From a checkpoint of a small mixture-of-experts model trained on Wikipedia: 14 layers.
Below are experts of layer 4 (counted from 0) of a mixture-of-experts language model. Rows are named router (the router's row for the expert), gate (a neuron's input weights, with its number), up (a neuron's input weights, with its number) and show model dimensions 0-191. Each number is 128 + 24 x the weight over its row's rms, rounded and kept within 0 to 255. Numbers have three digits each.
Before each expert's rows: "gets" lists some tokens that make up at least twice as much of what it gets as of all text. This comes from a sample of Wikipedia text that the model never trained on. Tokens count by the router's weight.

# expert 16
gets: "and ", "in ", "of ", "& ", "to ", "or "
router:149146108176126109117128139103113187117090125185110110126132141129132100107084094093152116183167132133140142165136143143115150119089077096152079152122142177147168104142111182108132130131140146135073119102145128118144144120128127116131135166146145114153153112114172082090185133132147144140122108146128098122179133131132127171101120155110125085134080091134112174151137115162123092138143140127157130099130139153147122092115166143141132106133110094154127141122114166176143154114129155154143118112095152155139138138119100130103121129120124157145176128132120163112143130143131139126
gate0:130116103128114141125158141144129149123104122160112136100116153112151129129167109130136135149138112137111135161101096151147146120140127062157153137155083144109121120123126144106150120117151197138098120120112122105125155132143145084112074104107157100156119123099138174111131111134123149144127154158178057070107131144118156113163137091090131103140126130115107154150102141130145119106123153160116154130138180104147057139134150160120176171131171123163107102147152094145144132103124127146104140097107137137153127130139172115112063112139100132128117120094112123124173142153109114112
up0:172108118133104130135161147149128165119096123188132129116086141133167119161153140110113146159118101124119125138140106139170146111132120069148180132157053134075123127140121133109131100094139165135146092150133136124147148115155128072119087109137127131179132116112155146070144113159106143141117132142149078081138098143134159147125137130108122055140140142120110135150112140157168149114157103157139164122091153145176105124130165141113155120140132122142117103124132104138147127126119102113100111083124161118156135108139131138104111099130109144112124141119113106112162145181099153111
gate1:150097131147112160121154139100137141119110115130096118131093129138149149115093147132098136110073100144174128143130147142156112146161115133188107161130123074163109116126077067140147127132132156100110068119086130131131136154147113095149143105123105160151097068147128146119067126121121090181130117153119140104170145184109131141079124143140141147103130147140137113131127136160149128146081162108127106097121104132148107115103122161138133115092106136127131146107103145188118111121113116139099124102138090115122122104112123143131162113130163071131152135116099133092129153155126136149
up1:142107134143082149115132141112107138097112121129120084126108125153155100107106119128089148112088136150145124125107142128162123154165108137192088134132115108157102129133046091135143146122135143082072065128103114155136142139145117094147171106128110143133111086142118128139079124133118100155125111149121141107150138178127144129059109129139122132102145126150124110160145145154142145162069177111126117115129088132148094121104121155111101129102125132118134138090094132173127115106125090138096134120149117087137125145131160138115132134131143086147190130122111126105139121140076120137

# expert 10
gets: ".", "1", ",", "2", "0", "5"
router:141165131186125128149111116108122140164165106130061115097150124127161146081127156135133118119140131113125127115159141134158144086096082103155121134156142155116158167148119141110112127155133124127103149089108129143094141131096127088143152123089125124117097135103107070126175166131151132153134130153104136107152149127114148145129093099066106133124142113154103167139104092154117093158117153124148121116142148128129143078143124117097114127134109127160111149070076155124100145129159138112134120155126098159143102100081136059098101112119134125132142137138154175143144161123156126127
gate0:144152128141141089155104172094123118126138098180104111145161091160159101149152099118089147136101080118092117154140119187112119126127095146148106132080130134151129159134153106089142128097059134111130095092144142152133153162137122105139114102125170135107125148134121118124083099145171137142100118116168113122122123091116153151118128129109105049117137119156132142119165113127115139093119112143128120139086138126155177090127138101139132126143184136117134136088097134123116157149122115100105141135127169180142110147159117130148117122137079106147123110117112107105143129158132115175
up0:174158130141155100152107195113133132104108092168114121114137120151167102169165100131086150142094088122093105138156125177109113134121108157150102129084116105139115157146131105100114137100052123096132099125138124145141146161143137095140109102120178145093135137149133125131099128130178145160114117109140111157110109125117159145140134135114089055129158144135111127108165146135149155098111141152130103132094137112154179095136126096158116114137153150130130097118102144118116135132133090100103141129129150170131108131159130128144108114141086082131126096105136119101132142162119143171
gate1:132127119138134120094121135133135128087108085102125147140120106099151108128203131159113165130116089118165124127162156122100181097133151110131130099159110125119136173142098104158126120114130125157143090116128130094122145097145130093154089112132122151113106149066120124141131139174154179144118121136148198124134146120138115101078161123113122130131152109160140110155163155125105148152104154153154110131131121146152129115124160052100112144126117134131118137137133114139095091172105139101088123130083124127159103067102099138119143110136127118135161137135139118078110154114114165154
up1:104127128159125117116129124152141113110139093115114134128115127099141132105183137160133155115131100103140114120128163117108171088116119131121134097166131136110147184150106135166114105129142098155145113115117120108134161084150117095144099095092104123104094158094114149129088141147136180149112106121158149125148166133123123118113141088127125167112166142170134096135151149112112119167089139168154134134142109126142133153146163059094100123105110149131143162137113085138111094179133113103082157129073125105133099072090114112108129118101159111117128160123126141097142159116117180138

# expert 51
gets: "er", "ic", "th", "k", "ag", "y"
router:094112114153120113109114139109101136152124161128139146118115151119142127092123146149149095145069139133139128111106172136142115115128095099156128121134140156148132148156141180079121110158079168116132147139140155084097142150086125117131089117115168170168094106134113084117220157154119130146100135182106139094146119134152166091130105130135108074124118144116099160150148085110164119136131132147127140119146106132133115111132118133126135125131172134167134152123117160108105184141133126132143117138113164144119152135082092077119127125107123136119131107127172170121093139127118107153
gate0:105131103125173114134181146116158165159148153127122115138153133110116152140137119100157091155109141142119154093105102075131109087102139096124117115103131066129122134146150133106121135153148145139169107126100199077122167111092097112149103112175087139088104110099149125101096114172123133122111127156133157094166095140107155144134134116158127114128159154170154127141132169117154090131105092075122115171134133127111174157150127112134103131109100093141143168115096122129142096093134137117145136131138165118165134144146091096124136153121134142114148142128130136105105106102114126103
up0:133139074157181140121183136129151157139145126113106107144145110097132125133133101107143122139118140138148149099150107078146135109119119107140128135126123062106132129147134147128120115153129130121139103125093218108110154132076113091141116137186101133093122135078120104126099137179135134133138133153166178109164111160126158157126110112136107138129146132165137121121160188148165090138102112070153129138127142134139172135155139123156135125126110095156124161114104133143129106100102116101124122170148152127201116126147107124117174126134131115143147139127149164125115130094132120116
gate1:121071094099162109101137142142141087153072156154123132166116145138129122128125129132126137119161107107108166128107130113147211135128107158172166147156133138079110133156094111101125114109110120113109110123081118141081139072110144092134102133134163186115114142134157106159165165205143101139113132143139132126141138136121160097146132112133123073152105152113182113111128164139135125102106131143140134095112118157137129103108151139129156156135156124108121126134114116102133154079104116095116105152122105095165123145129102166150117120136136095127134136107134128126091150134131118159
up1:107082095125176118081131160166123081149095146151146157172118148133125119092145119130139130118166116109100167128126166123147189109144128138155164140171131157119098109139088133079110112120076150140109135123107126121068141085130128103120079157136154170136129154122161106152166144162141099138107143154112120119142151133097160084148142110129112078147113171116172111124130164103140111085126145154128129090133122137123128140120143142135156155126155138106118144144128103106176153078123109104146120120107108106191134161134128136139119102129125107105137135111116125119129129152138124165

# expert 29
gets: "a ", "to ", "A ", "es", "an ", "or "
router:199174111133093103097098134116103138160129151128112095173153126098158097143116142108107111142098131134172144096097175141118146058114097109148108108142122105136131155112087153125144126120117123104132141116123131069113148159138120105140112145116134122153081172117108114129157130121161156141148137147114120108115120106142167109155097122062138115135098135133157118174130139101105091125115157105157121110121121132139173086139119134142146104129128113153154120114117130173121144117129172137115093128130109189109132129106125098115171116101111163132199112154154158131106139122132122114
gate0:160172150104139106137084109170147139117158136125095137114171168132120145148117136104111127096075082121115097144138156191139181126121105106115108131143140128138103127100087154169147121130096128104110096145132133153109086139100101147129118153133127116147120102121144115157098136123089161129152123143129106106136162109122124117113108109138098149160165155112102124187145149138121109089112136125163119192131135092143144140183168115106123139122104120182120154129125152147127100176142172127109120104110121127106112130141165123075131112104125149172137105142178117136125153130132165118
up0:137163149114113093136077091136153143120171135141090128112158159147129140153116126102105119091082101119121104141144165181134193090134123108113123141140138133131106133102113144158143127128099123121113100135146125150110098138093112147150113125144121106135111119127136133161094131112091163127143132149136096074141153100117137125114111120136102134165162148120099132180161133143122121094116135130146125206123142110144155141189169098110101133102120083197115156113140139160106103167142152139101126099111117151104101120127172114091143115097129144178138089151161120142124142146139125119
gate1:153137113148074121151099127137146141137140096155134140134095128138129124157094103134098107142108129104187142075117160115137143079142106133140130125102143146090169145156088161131150115182076195153133150167148153133139137151152120083153148107089153074128123101150113132109139128122125121167173090157128118094110095117146139127138113170129120123137134067151114118124119126099150154133132170128118126158117137144112109109181093124144126128149130120178150085119123114166132151163149127114134107119109094154148119108103157128112115112134155158125117094134133154137113115087082111132
up1:161122105134104128163102138146139121133104090166162132150096128138117086131113118136118127131103135122152159070127150112120153103124102143151130122103129127086165153163114148141161084171080189142151135153135158138132154159157116102162154125087143069115122119110104121105145143124149127157165089176109120085099103103180110141138126156103117130170122070134116108099113135104131133133125180113120137157130149154142116103167122131165125147161137108155136086107136110157140173136132121093135083136136115151135113108099133143127128116143132168121143098135153166148113119082104108129

# expert 41
gets: "a ", "an ", "A ", "i ", "American ", "ia "
router:153147098144162111126109112126079179156111141134104117113103084114157102125127148101128120125113108167158097136122124139099164101129120112157124115133125115140154131143118138112148112124114151086117120085107166081114110165129109115168135136144122125108128116111099119135167133130167167131105117199109143120138146142156113124098082134053128114132132108135138154136158131108080112107085117108116137115163144141179164102156119114148156165160117109124139147115118140145120130163148193103105112159135154167146105105109147123103144121135121132151173093132200136165096123132144131136
gate0:082176139123142097168138106139162144142127152088172119123164144113092095158103163098116089123117140114148112128133143127135136113125115173163124153105152131167154159107150136126126114181117119093131129114133168142119101141112150132096115133099098118162127126130115121114096108115158084157110116107124135117085101109152108136098091102135132120139136138181131116113092125123067125144146145115178121168132137131109108160162132057079150105169111089126137135132138131133146127171124109108136127151137151122111071104074094145127143173120100145090153143099135142143107154122148129136
up0:090157151118179058147159117114173153138115140086143109107162136130088113165094125115113095145129144123167097169123117142134133111144119159158136172112142122149129140086151137116110116167109126075126131120110144129125092144115149110094124118101089124159146136114107125116085126138138094144122108119142144147082120120160112152106078094145141106144144129147108116104114123126066121126102123139166124121118129123108115130161126081050152106169138089115126142134132117122131150155129100105115118151169163116134093116077068135119121167127096132143159150139106142158128139133152121114
gate1:128157146114153150122160077116106144181117122129162112141160117084135148064148093114126118093171167072114175133119105106105140142132138178130115112116150085121131107127120109112166138087145134144144114116152135144127156132155131157151151167128141152115086146124148116121104151103129133128151117157135133148113118145144095109115093124080141111125106149137117190138142155118098082124126107130141148160130184076128115136162142149143102142176114135126121120102117117141170082093154147121156114127129110168182103140120112121135110143132162122115172161152136107109137098097130146159
up1:141141099098150132114145093125143140164126122137142130126161114079134151077153109117152104101174192058110167148123118125099152131141125139140115138131165108120140101106149115103131154117142149171163151121169143133126167114136156161128118162129147167122113148133160119104115145119103120116132113145144137135142094118141095133100119129088156111111116155125110213115126130126112095135130108124139137174129166069137124169168125150140089132128133147106119130128110130149144054089161133121151122116132132175183117158113103109151113135132161130117163127146116148127127117093135168154

# expert 48
gets: ".", "|", ")", ") ", ",", ":"
router:106134135161121145137128100112102147143142139125100101095125135085143182097107106109136130109105114140131109116150146189141120074114104117142146128174123157128150173118133149143117138165169188147114171097134119114085119126128097094129124145134121115102078134110099068108154140108149118162138132143107171119141155103119140136178057102107141104107116109161097144144147070133104118139105135128162134106113128115118135123132136117097143100147126109144105103109083133114105125134131159126108092157121110116130123125078152080118144095108098148124159127183156147119123144136134082134
gate0:120159115143118133131139149075170127156088095159155119112155151173083140126126124116120131119112107164130116133142156160125103173132086132175126119130130158156123120116123084157103129154136176066053147129117078147115121104104149121111105130119159160181131118123113097105120137154179112164126116088163105117133108153143106145100134121142135110147129098116121107102123092113127071144110104121105147142144134128139119136094141148174150096156136104116085135113150124117103160103120113141115162102166131138155185129117121162117122109127105146099122124135131089126155173134154112116
up0:128134127119119157143129142079138132165088102153153125125136125159081145137119149107118154116101129170168120124145164176142096158133095125178137118141136167142134126131133087169071148145144150090069150120129072145118102100119147110104100151115171178174128099118097120090119155140187104152134113089158124133116133155127130145083141118123121109137141106128138101104121092099129111155108124133103148138131114109143132128130138144162134093152130131086080136150121125136104143087097122146103177082159137120141176119111136157122149100122102130115121124140120096121110178135150110137
gate1:153094138155167115084123128144109108109158135122118097140107111109135104110140141140128142111118163121158133098099159136108148145116134101141154147110131132195137130139081171117137121100116153088121105138138157141108112146104146085135121134123128144076150129107125138109136098164110110133116092173087154131131142138115120127135163126138138100150141122065131180142146160109135116102110134147135141166110151108119128105157123089183129162147096147154138143099122103125142186115103114134131074117150146170105115112094124168142165138148097180195163086151122108119127128106159111144
up1:119091139169175119085112142138096126121160124119131107140111118095167132125146138151142160116109159128150165111110139158112148145134127124127150124093132131172127122151109161117127114105117152073144090139123126146111089131116150081161132167121110168086119163104110130118142115166115104113103119155094152142134146103120135143140163119124130088171152105072132168137160143100130108110120101151143166157137118106107156123144126082171142139129106142168152119101116101113142164135118137125129093121147150157107129113095153197133183167138086167188143114137119106123165133111152121141

# expert 80
gets: "R", "and ", "- ", "z", "in ", "team "
router:170179099158120122124085097093109175174129125139121102130159129083128116131122149140116131179119136172136157118132140142115128116115074116119108169134165164130135109107149178115116148141122133129123135136124117104099086169093136139139110132142152129143122162111132067118186151147145152139149115138135136128148197106172104161144114136071146087140071106112143147117118089113115101152132171135165128128099115099124127125115154112127145120141136086148101132119099173129106136155125151113121096128122130155113167110079120100130154125144118139162131099117164167116123129150145128132
gate0:136161084128125135114091133130100122131101140202137115132111147137150148154098142104127135110123127133106126139126121131119181149121111114164107128114125140099145120103106180133174142102116102127113104152091121141099195146154140127169088119093146160175133144125114098121125094131099140160140094162136100161104138107153122155137119091048097119171117143151094115127101109109122134134136124125130101144100123074115117118131169153150143104108129114133129162149115140095123173135115083140129125114156138123151158105120136094092180116118131126134162095100115096158127150092180125131
up0:131136077135129174142106106132094109124118101155128124138119152100148130124110154093152131097122126126105144159140130101138180145136079102171126135113102140109130133101121138120149127089105092157147090114077126130066207113138165114160081137147165151136132150088106103135135117115119131134154121148111129130090171116162129113130083110083104121154113109144082146113101100094133119143138129123125072149116129083106072128135155153152139148111129093152129151132139170127129130133110109130127122114145128079128111104099136128106172104122117135166163105100146113160127133100174125117
gate1:152129120111117163149083125108106116130118107129151126167139115122140161141147144105127139145136127149111169134150148162148130144107049119126181134164136109117125108096125120118099110144092119139144107101148123115115138175146115125113092146085169168151111151159162110124139127072126151140138143134115097074134148145162129112145131113110126117151064141113135171097151146155092083151149136122129130146142136091108075137136130164161099127115143141151134112064108164146148097123103147112179107102121114153135105112106134130120111124127156162144108148123128118153180055113133131131
up1:155126123115129156131092122098109138130116112143134103168134130096141134128139146128089128133142132168116159139151134142152136141123059113142183142175126134129119117060100115097110129147078135137138102111136105106110135167135151131116080142104176180154109128145126133133126128094128179123121124105084114080123152157169123144142107130106135124148074128120121175092154135167095080136184130131120133145118135088109079135170112174127098129113153128150144140050114168130137130129129152111160097111123121153110115121139149134115128112148141167157114135130117142137142088105141128125

# expert 89
gets: "| ", "ism", "scene", "secret ", "sound ", "cm "
router:161149118122088124160116098128124160182078125124116122109182118110175102086104100160153134196140105128143133130128148092176150126142133122139114136146144110142188096119121141138119120140134132114083130097145123113110107160087137124159106116108135129173078143096097095119146110179129140158136117166083157124181120123148142101116114090127105117089115123116136132116112120158096085163122139128122098134140125124150115100129128113123124132135086120153114137146139122127138153152123186138119137130147129154128103109080116086137129086186099112176123105109127162152148133094127117127
gate1:165101103144149142129137107153122116146126110113108148129152138132136063115127128135148117125140123115082139165142096110089146122130127061105119137138111112106112095122154166114110069122144095171117085109117093122096157120116156146128133161124184143109118184134139096124139161115132122118107127123139154127166097125134092151109083182083135123190109155103117113113098117108101073139118120124155160146127077137153164147108118124137117149198165110116113148133154133136124130137090114103153133151093141106134138085090104122139128120119165117119148117120095154123111119108119128150
up1:147113114167138148111120110142144121151121110118118145119150151131130075124136150133126127128149140112088127157144107126094158122112132067125094148132123116127122093117154164117108081147145108168097084062103088124110139124117164131130117146131189154113121183142129084132142154134149130139132118119135148119175111122126091144098090177071143100177095140085110114114107147115093087116109120146141186154145107138165150129129148154144110162164164126115111154126144126091116114114079107094130114136101139127108137080094141106149121142117150121134152124134106144094092115120153122154
gate2:126133138127145131104108138116122163102134107166116092137113072126132083156155145099115148103060101115126109105137135145094131101068112118164120162138142127117121133142099152107131104159110161134127125140134164131128116117129133133127129131132109112144151075105159093146174149105124126157130135110101129127143141136117148106141115117115130115127117129188121142159107101112116140085173143119144137115173121153126151117153107135135184112122137075165093083135118130122092117145122156099149107146090120134123139167116173123122146118118138195136135110144194125119118139109180096200
up2:104151104153137126112131153106125157100161132174109105139130143097143103139144147139125126111096115162115136130098103146105137113097111131160141109127137146106121150148112135098146128144134139134112133122147178108121121091120141089129142117171129133123127109134153149145134161097173092130116123115142102105089152130160115139165082146105128107161144115164062174154130114105132122091130179108127135111161099080108097157115090126110184098121153073166097121119102142166115114121164118116150126150113084157160163145084121130098128135143130193144161102145166138150095126124141094153

# expert 9
gets: "| ", "anti", "head ", "frac", "== ", "left "
router:151149119148118143129121097147108163143092138142088115088097108125134140119109105136141146165108090139160145145143129082142130118126132084154136133147120128136148122151115139105137140108149135132077105091148143116101145145064160129149140128158146139165103095113126074129167132172138112185101109141114112150156149148119174113122101151146114067118109102133087142175137080148140108155105119120144137118113166162169143090141174108137165146105134095168086127106123144125118163126135140117128093100146112157137112125090160087117090103107114135150147121109164160142099117118153112137
gate1:121137098196120122124120097099128132134146100146126137152144108095150151117149150088100107096097120109119156147147147150089144103132062110133111136116118154138105128138093136111103141169097124135106170099172142126081120161146123114112127124115129129152137132137131123132148153127121194153146130167113149094133086138121164154131102125110117134124117129107102166130119109085127106142146141118176108101144153096146096118106133109098159100122155124159139121103150185099139120113124172157120156165150098134148140129147113118092162052133103159136148097133163142115156168159137120172
up1:179106098168097105132128093091135126146161113135112131167146125112137148108122158113115099085061095124112149152149158116098130133137063110122111142105099203152106135142108149124104141165094127134110163084161124153076121155129115106088132168134125130127125152133150115148136146135140175130159127162082140108113116130110181145122109128119110108121120112101104146141102113104115115149152164125174115115160140115143114117126136117096157101126120141165117127119124160106133113131126173164129151165136098126137125131140139117127171050139127149124149085133139157118152155154136118152
gate2:145131125159122121124129083087118145139128139138150106128174112117154140116130160094123108115115122134154135128135149135099135101138076111175110140150139151140156154147116167113111112124107140111125116126143142109086109110104128121122109151145105129134132125093120076122176170107104115156125165144114134095154170116179154141126083117071129108145129158160096173147133089126113146182115142117146138109112133126123088107184165095111149114164131102151132114126124177151085160177171152126128146161112143173165127114056098125119150115133120160102155128118155141134134134147145155124
up2:146134122177130091109123111111110129134123138139121112156149133112139126102107162121099104126126136165128164130157155139097134097110101099178108154113147153140109148132092161115118105151110161112134105143146137114084096094089126097130102122145140142119147105111141059107144143125160130177138165153137142090121135141132138122148091114086111061140121143180109156153134123110111114165122179119140129095115105113124105113180137121110181102166164096159116104122116178140089144149147151154131120174113093133124106105089103141091152126146126152133147130104189145117117125136148140141

# expert 28
gets: "| ", "ill", "right ", "^{ ", "ency", "ill "
router:154126130175088109131128108108121197166070157138093140099156121120146139117104158154089144147103102151174126107152154099140157105143128112146125136141128159129171144136100144099125148137137151109085127113170151135107107146091169128111121123165142138163078123114100064142177147163145100164115135142113130115136142146162170113095101134141135081098118104135091146173150100154145117163123120141146128127147149112153137096166123123122155123103130126160103112108129128152122174140132140119100136139143122137131138101110129066118125118139097099180150111103164154135134114126141117126
gate0:140145098151153071048130128116120139089125093092140079181155106110129138090159127117122088154113116117111137142126117159120142131113083116157123123160145122127132130120102145109146129136105096115124118095147151089122130134171126092122142124165114113127152132109131077116109157118134140148138141148135167097101170137125163138112086162101141125121106115140096178148180120164133105142153171115134104118139143113146133111127140116108143136138179131168110162126134143137077133142155104147121057133111127161166137098139104111086198104113099144117125107116158117127131131134125142144
up0:153162099138135068088130118079136114104134120087137110127153081108158140097170142116142093148136127130147143117126159146115126090126089100111132134153172114118148134116098121099159114130109103133119110120144154083104142125162108100120108122136149129127127113097141091112112157111148152143147141136134155096114112136126161131153082159094142148117099117147101144130149098159137115150141160116134068119147153122161118110143156112100158117124165110154112121138127157154105120132181144134137062104085119179153144083137102112126197072113110147164134108098144155135131123153136134149
gate1:145132105169128132115115165121112101157118121156146144129158071137155096130149125129109128113135145097165108107146102100143115138119135138148088165118154097102133104121113172120147110146112122123080140089109127143122095094128118094147123109156148139160120135112135151102095147088157140091156154163123121133130143137183129157136117116137116100114095104131106189166147140143155113106143171137101137145106150079158102106106097138145123108150113143128102130133091139123116096112116094163143131119106101184174153171133148110092129074114148185151153131162164130164091158122128150135
up1:105134081169146135088107140125124112145128120146122144123142078135164103145168137098120127141123185119123093100143105096130131129155140169173101156119160119107148120119108144139148117144118116082106145093136133122109132104153108109125111105151152112141112142109124139097095140074151130089153157129142117157116139144157156162121126148145097111132093075156096206176143133151132118111143172140117141142107145092151091108092130163151148082136120154131122128123107107128102115100115114146142150129114102188167136155124139109083119084114165166157148122138152111128091138159136147126

# expert 69
gets: "s ", "'", "' ", "its ", "s", "ing "
router:142200140164111143117094117109139136129135177161127118120160110117186125140132131092083117121132117146155098090129160144089133087138120050110141101103127147160136175119127135089141125152131169124125152117142143123127131119118142120125148120154144138111131185120162103122155140132161159152102138143129135099145140103144144113141098125093128146127130122116091161129175125143111109144120180126157127148164173118144149115145166110129144148108149101129090107132158114111084124156156132100134116122098151169129124123083128122119179116137102181119131090161179151126150173133143122143
gate0:120141153117092150095139086119105121154143154101150145112100093124101137149138147102122119103141132117144123103094124116097153116176144166108131111103129177127094079114163162102126137133143167103158110144134155126103163127109111131114118144118118100116155124115136153112133130166097136150102128133128088139127171102162071152175113100118165131163143118081108117114143136108172119162136195129138125131083126146140101146141130155097121152153155073123109128136130125190140131143129133144149149112153149187133112102087134139096113099137143122147098130114185144164120094147126126092
up0:126145153125095133105111103100086144177142148138141156091113096139109146105131139095119125105154119114153126134108141162115154135160142135097148118101160174140102085116141187098148107124137184105141144122143156108113145122108098134094130139127146095118137141118114109120119124152085128145072104152111107115131168090160086142187130125119135143159158120084088126101131121125176106148107180148142106144100128130109092166133132166108102141160124093128119154134117122140132149150124147129115159130145134169127111083106122126093112137144130133159090124108178146157131075167105122087
gate1:158159133182155101122165114137133128144120131084121137138150129130105123159123154134072130140165139126156126140149142104157106085184126148111120132152135150125107162144147132143146151147160128106068092124112101088131100175153124147127156137129123096120104130110143095162170139106155069145131138147101141131119139143112186138143106135088154117142069092138132181120158109105163116121152173104115125122137159164101139159174144094141118126176135117132106107070163132127091112162113108152138090108096097117120126105117134129133117107135106139100128099125142110135129104132105108106
up1:164189143162111110087145088133133124124130161071138140139181129156093120154133163121105133141161117126166115121136174100143123093157148162104124132138123153147130155108142120137151123142179125094079120150123132127139101159145134168111156114121156104106116136135125110164154136115172060144120137155102106123102150125117179105145128134145139110131060105108161174115169131122121131113140192113117130127129166163108129138172135102134115124143140118148083112087167112133096105127111115153174091125084117127113111118109141137122119137139103136101090114141119121138110093121125120122

# expert 4
gets: "and ", "===", "196", "200", "195", "197"
router:149161132168081097127126121122120188142106111111113117114135124111150134159113143128074128172137135166151150110155133106099133109140116079147124132165132121116137097124142115072103108128125124134077143118123132131140118149128132097155144124134133114147132144093131077090183145155133131143117103135128150118132177116137132143123089141110096104152098114133120157169154058125129130114133154174145118105135113140152132103158127094089116110088112138170156146137111175157107138106145188133111108129121136135120145135065139115118150103127094145190143123109136150147114162139177154163
gate0:139143137131112114135129105144143131135113142111117101129148074128132129130135144124121125104063094157139115109152154128083125141152142136104136142194147125112138114122094113128109149109167142130138127114187144140133184114127115124127109095182119136140135103159167151149130184102122134157092152112134125131091122104157103133098131103146132092120146132175054153195117121138107145119126119141110155116106143119166113086147123132116140129116127135192132122132152131141122134147143124162165230103116109129112125114159119130129177118099126167119148128105132083151139144122125141128
up0:141123150160128126117135119109136146134107140130139104147160063131109119137104144103160124120092098118167124157164169117089124160136089136104110175176118154148145130102098104132102131124117150121113118122161144141143162109150108135097127125171146136157120075133163142116151152105116122148112121123121126129137141109172090144095110105137132103110113087182052153165124113158116115130115149158133152118117153123157100081149126141145134121105113134184131146132178148176133135150136123176163194083117109114101133146175114133104160114131127142114133155144112112147153127126144160110
gate1:140096176138150074108122152126138143140089121141159125145096145123123103158082125122077119165105145150147119146144162096174119147164145161134114111130133202109116146117145114098164160162096138120114138143124139129151104086136132131129155124098134098151114106130095114113135149132098113170136094176141135092154160119129116170125146075096156131156154089111131172058135124131134109127146122103156117139100116128132104108136120159135148109100112121157161184095123128185169134128129120124095111141138152146136093143162142139098096144139102102130137131131092156116128132153125139108
up1:125097150151147113122142160130107127128072121127144093131110149126137098124121119142083142176085161146181125141138122095181123150172136169162110111131132188144117155137122114103132158177104127109096124141131145129130114098139128103126163114115124110131099088140099118129125139136125134172114076156128144097121141118132128150131138061100140120171170068101108119081154111140114078144143127123175122121128136090155090112134136147113180132093117131145149170088133147158161121098115127140110099167145146151145099135162150139101112130168108118143131108116110148127106136149120128122

# expert 21
gets: "-", "–", "(", ".", ",", "/"
router:175166087177138114104129146115134110117117144157135117103129098097137131093154174082131150132128152159119139128169139111129136098105091094160170133174127134067111078134127122087122166127114140137125111080157126120094155128134168113128108104152122114141091128103125072106170122141155157141149115167120125100113153135155121139098117159144131094136146118147094123141120079122122111119104125123164119102117121113138107109124156131104140135138100099158132149130109150150095136113152170143139091156146112138118095125059139067087126118102124142119159097148167130120123123108132105166
gate0:135154136140141112152148136114105164120113126142140162149152112082099033126121110084165118126151135143131137116128087106118140098120108140142156134061123148133139128139101141096107137157142130150127133100126163142100170124145151143098144123153100104113161153138157072163127115129139117128154155119124137123152113086164144164109111127105116106149115096157120113155126129137112153109139148098140142122107114098129185163176141096137113141164138082105100142168146154127117133125177154103136127126141179132146128174089137129092143151124104127115188109128157141161107131085143134124
up0:150134138122115087123151157124140152092097155127148135115141123105136058147095135099156143114152177181115130078162094096130117107114104104121114112086149147106136102153132121111126177142149108158143147108133135143108165103172149160096134125131094095116156155114163104154145100104108111111159146134105141119124136109149151197101132137111092110144131107135113092146131124167130154089100132115157124113094090085099163141177136117117108127129113135153125122165133173137134114112137147139136093137134184103120125141096147095111137158128142092096154119149149155146095109117129153158
gate1:136185120137101112118154102162138118129151155185102159127116105127125146132119134106129152147114092117138154160132158166099156146125152106128157106144130160122091122107144152119145110092131171113094090131133146159146139153136130138142113107140131078112131150139129151143080143107138107143136107086094096090123147137142095109091133162142165102169137159107126114155154163113086128149126163152151127163130119101156115162141140158134133161128113093100157119118130102156137140212109139129133149114114086139109121088127148178110154148122158179128142125097159119099187121132154130117
up1:120176128159104119118169085156124128115111122148099141107131143145105181128090135114141127127118088105150145175126177171108183142132129062127122107105117162127107126092156164100149126086138136112064094141124132156153119138119120151129134111149129080133146118126122127153101113121136084146153113131123110072141160127145122117091112126130149117136123143101140123186180151112119101132106171132132119155106123110156146123144126160159143149129127089121111109098126121162111159168099106107101115128110097107110115081165143163095163117131140141135149118110130126088165115160164111122

# expert 43
gets: "first ", "was ", "he ", "He ", "had ", "made "
router:120170103125134132114143119103092142130124140132134108089151084124125107113114126108138111145128113133141119111140142131107158113179095132178101155122112146113124146137107096089113148131103169093062119118149153119111133107071165124136129133181169101166126118125137114150163144080154127138142119138092119082083123085157144126118087147085141075083110109138091168153142106158121143131155149131127145121119155129151119125160112140112121139153123125173080088128128153130136108139136156157176126130122125133160167154114142108144103144147141147137152107155160189154117120089143151139
gate0:147131097158105092121153106153107111129100137153157139141141107146124087107160129121124129137140108126159119149119159105104151126121161098139144134095061150150076140118112112106100142134140162108094110127140130109125123142115136103113177070195136099143102156118107102115169115117158103147138127142096137099140141088151158117106087148106151087135100148156086129131181107119121142152142156180148164097143093127155143116167144125078121128135089100168142128133155093109119144143133129115149147107161146114132140139091136116128085158145118157155130145151155148144111084115104153150
up0:147143131103133117085123111135124098126125147146128118133104100162090087135132134112127127156136062147117098098107180119140150139144158115152151132077090161132087160138098078127115141097129127121087108161117135138136149165104115099102140102172159075159111162125105126124146086108164105162114116109088151111105153144147146127113118156142162125163120129123123149131129130146134172156150147180132158096112104181126101109154181137092097155145071135143115108127119112116144117148109120134148119110159141113129121140134147148136109123166113164133163159151168140168101108122112146129
gate1:132124121141119137152155098120126135120155097148122113115137125146157139137115151099152112126103123141128172109131125138135123131210106156111134126100123179131133092123089112112109149131094156106089094110166131130144144121106082115099112132156143141196129130142168108164156129123138108150136165122148083125089101144152105122111095147107088067106135104131094100141117093155148129113173116153172161105121140149123103120128113167125132062108171154109132129162163161154122154142132103126119166132157157166143122163109119110131090126145137125091134124147157139163119127156127177115
up1:146120133121131120126140116116125126126145098148123136142135115147165126139118165080153126143126129117117133095118129121147103129155126160109146139078135194135105115118098114106106150138147154099065123134154118123163161113102086113074120137159139123184153145118147127151137101102173103142178162121131088101085086150149120130112134123088106086124147096121116127178106098156132143132162133174154168113118140126111100142144109167106115069120137149128122125160152168139136146142134101144136174099181149131169162167133145120127093131137120127121121121152164120186123097146117151132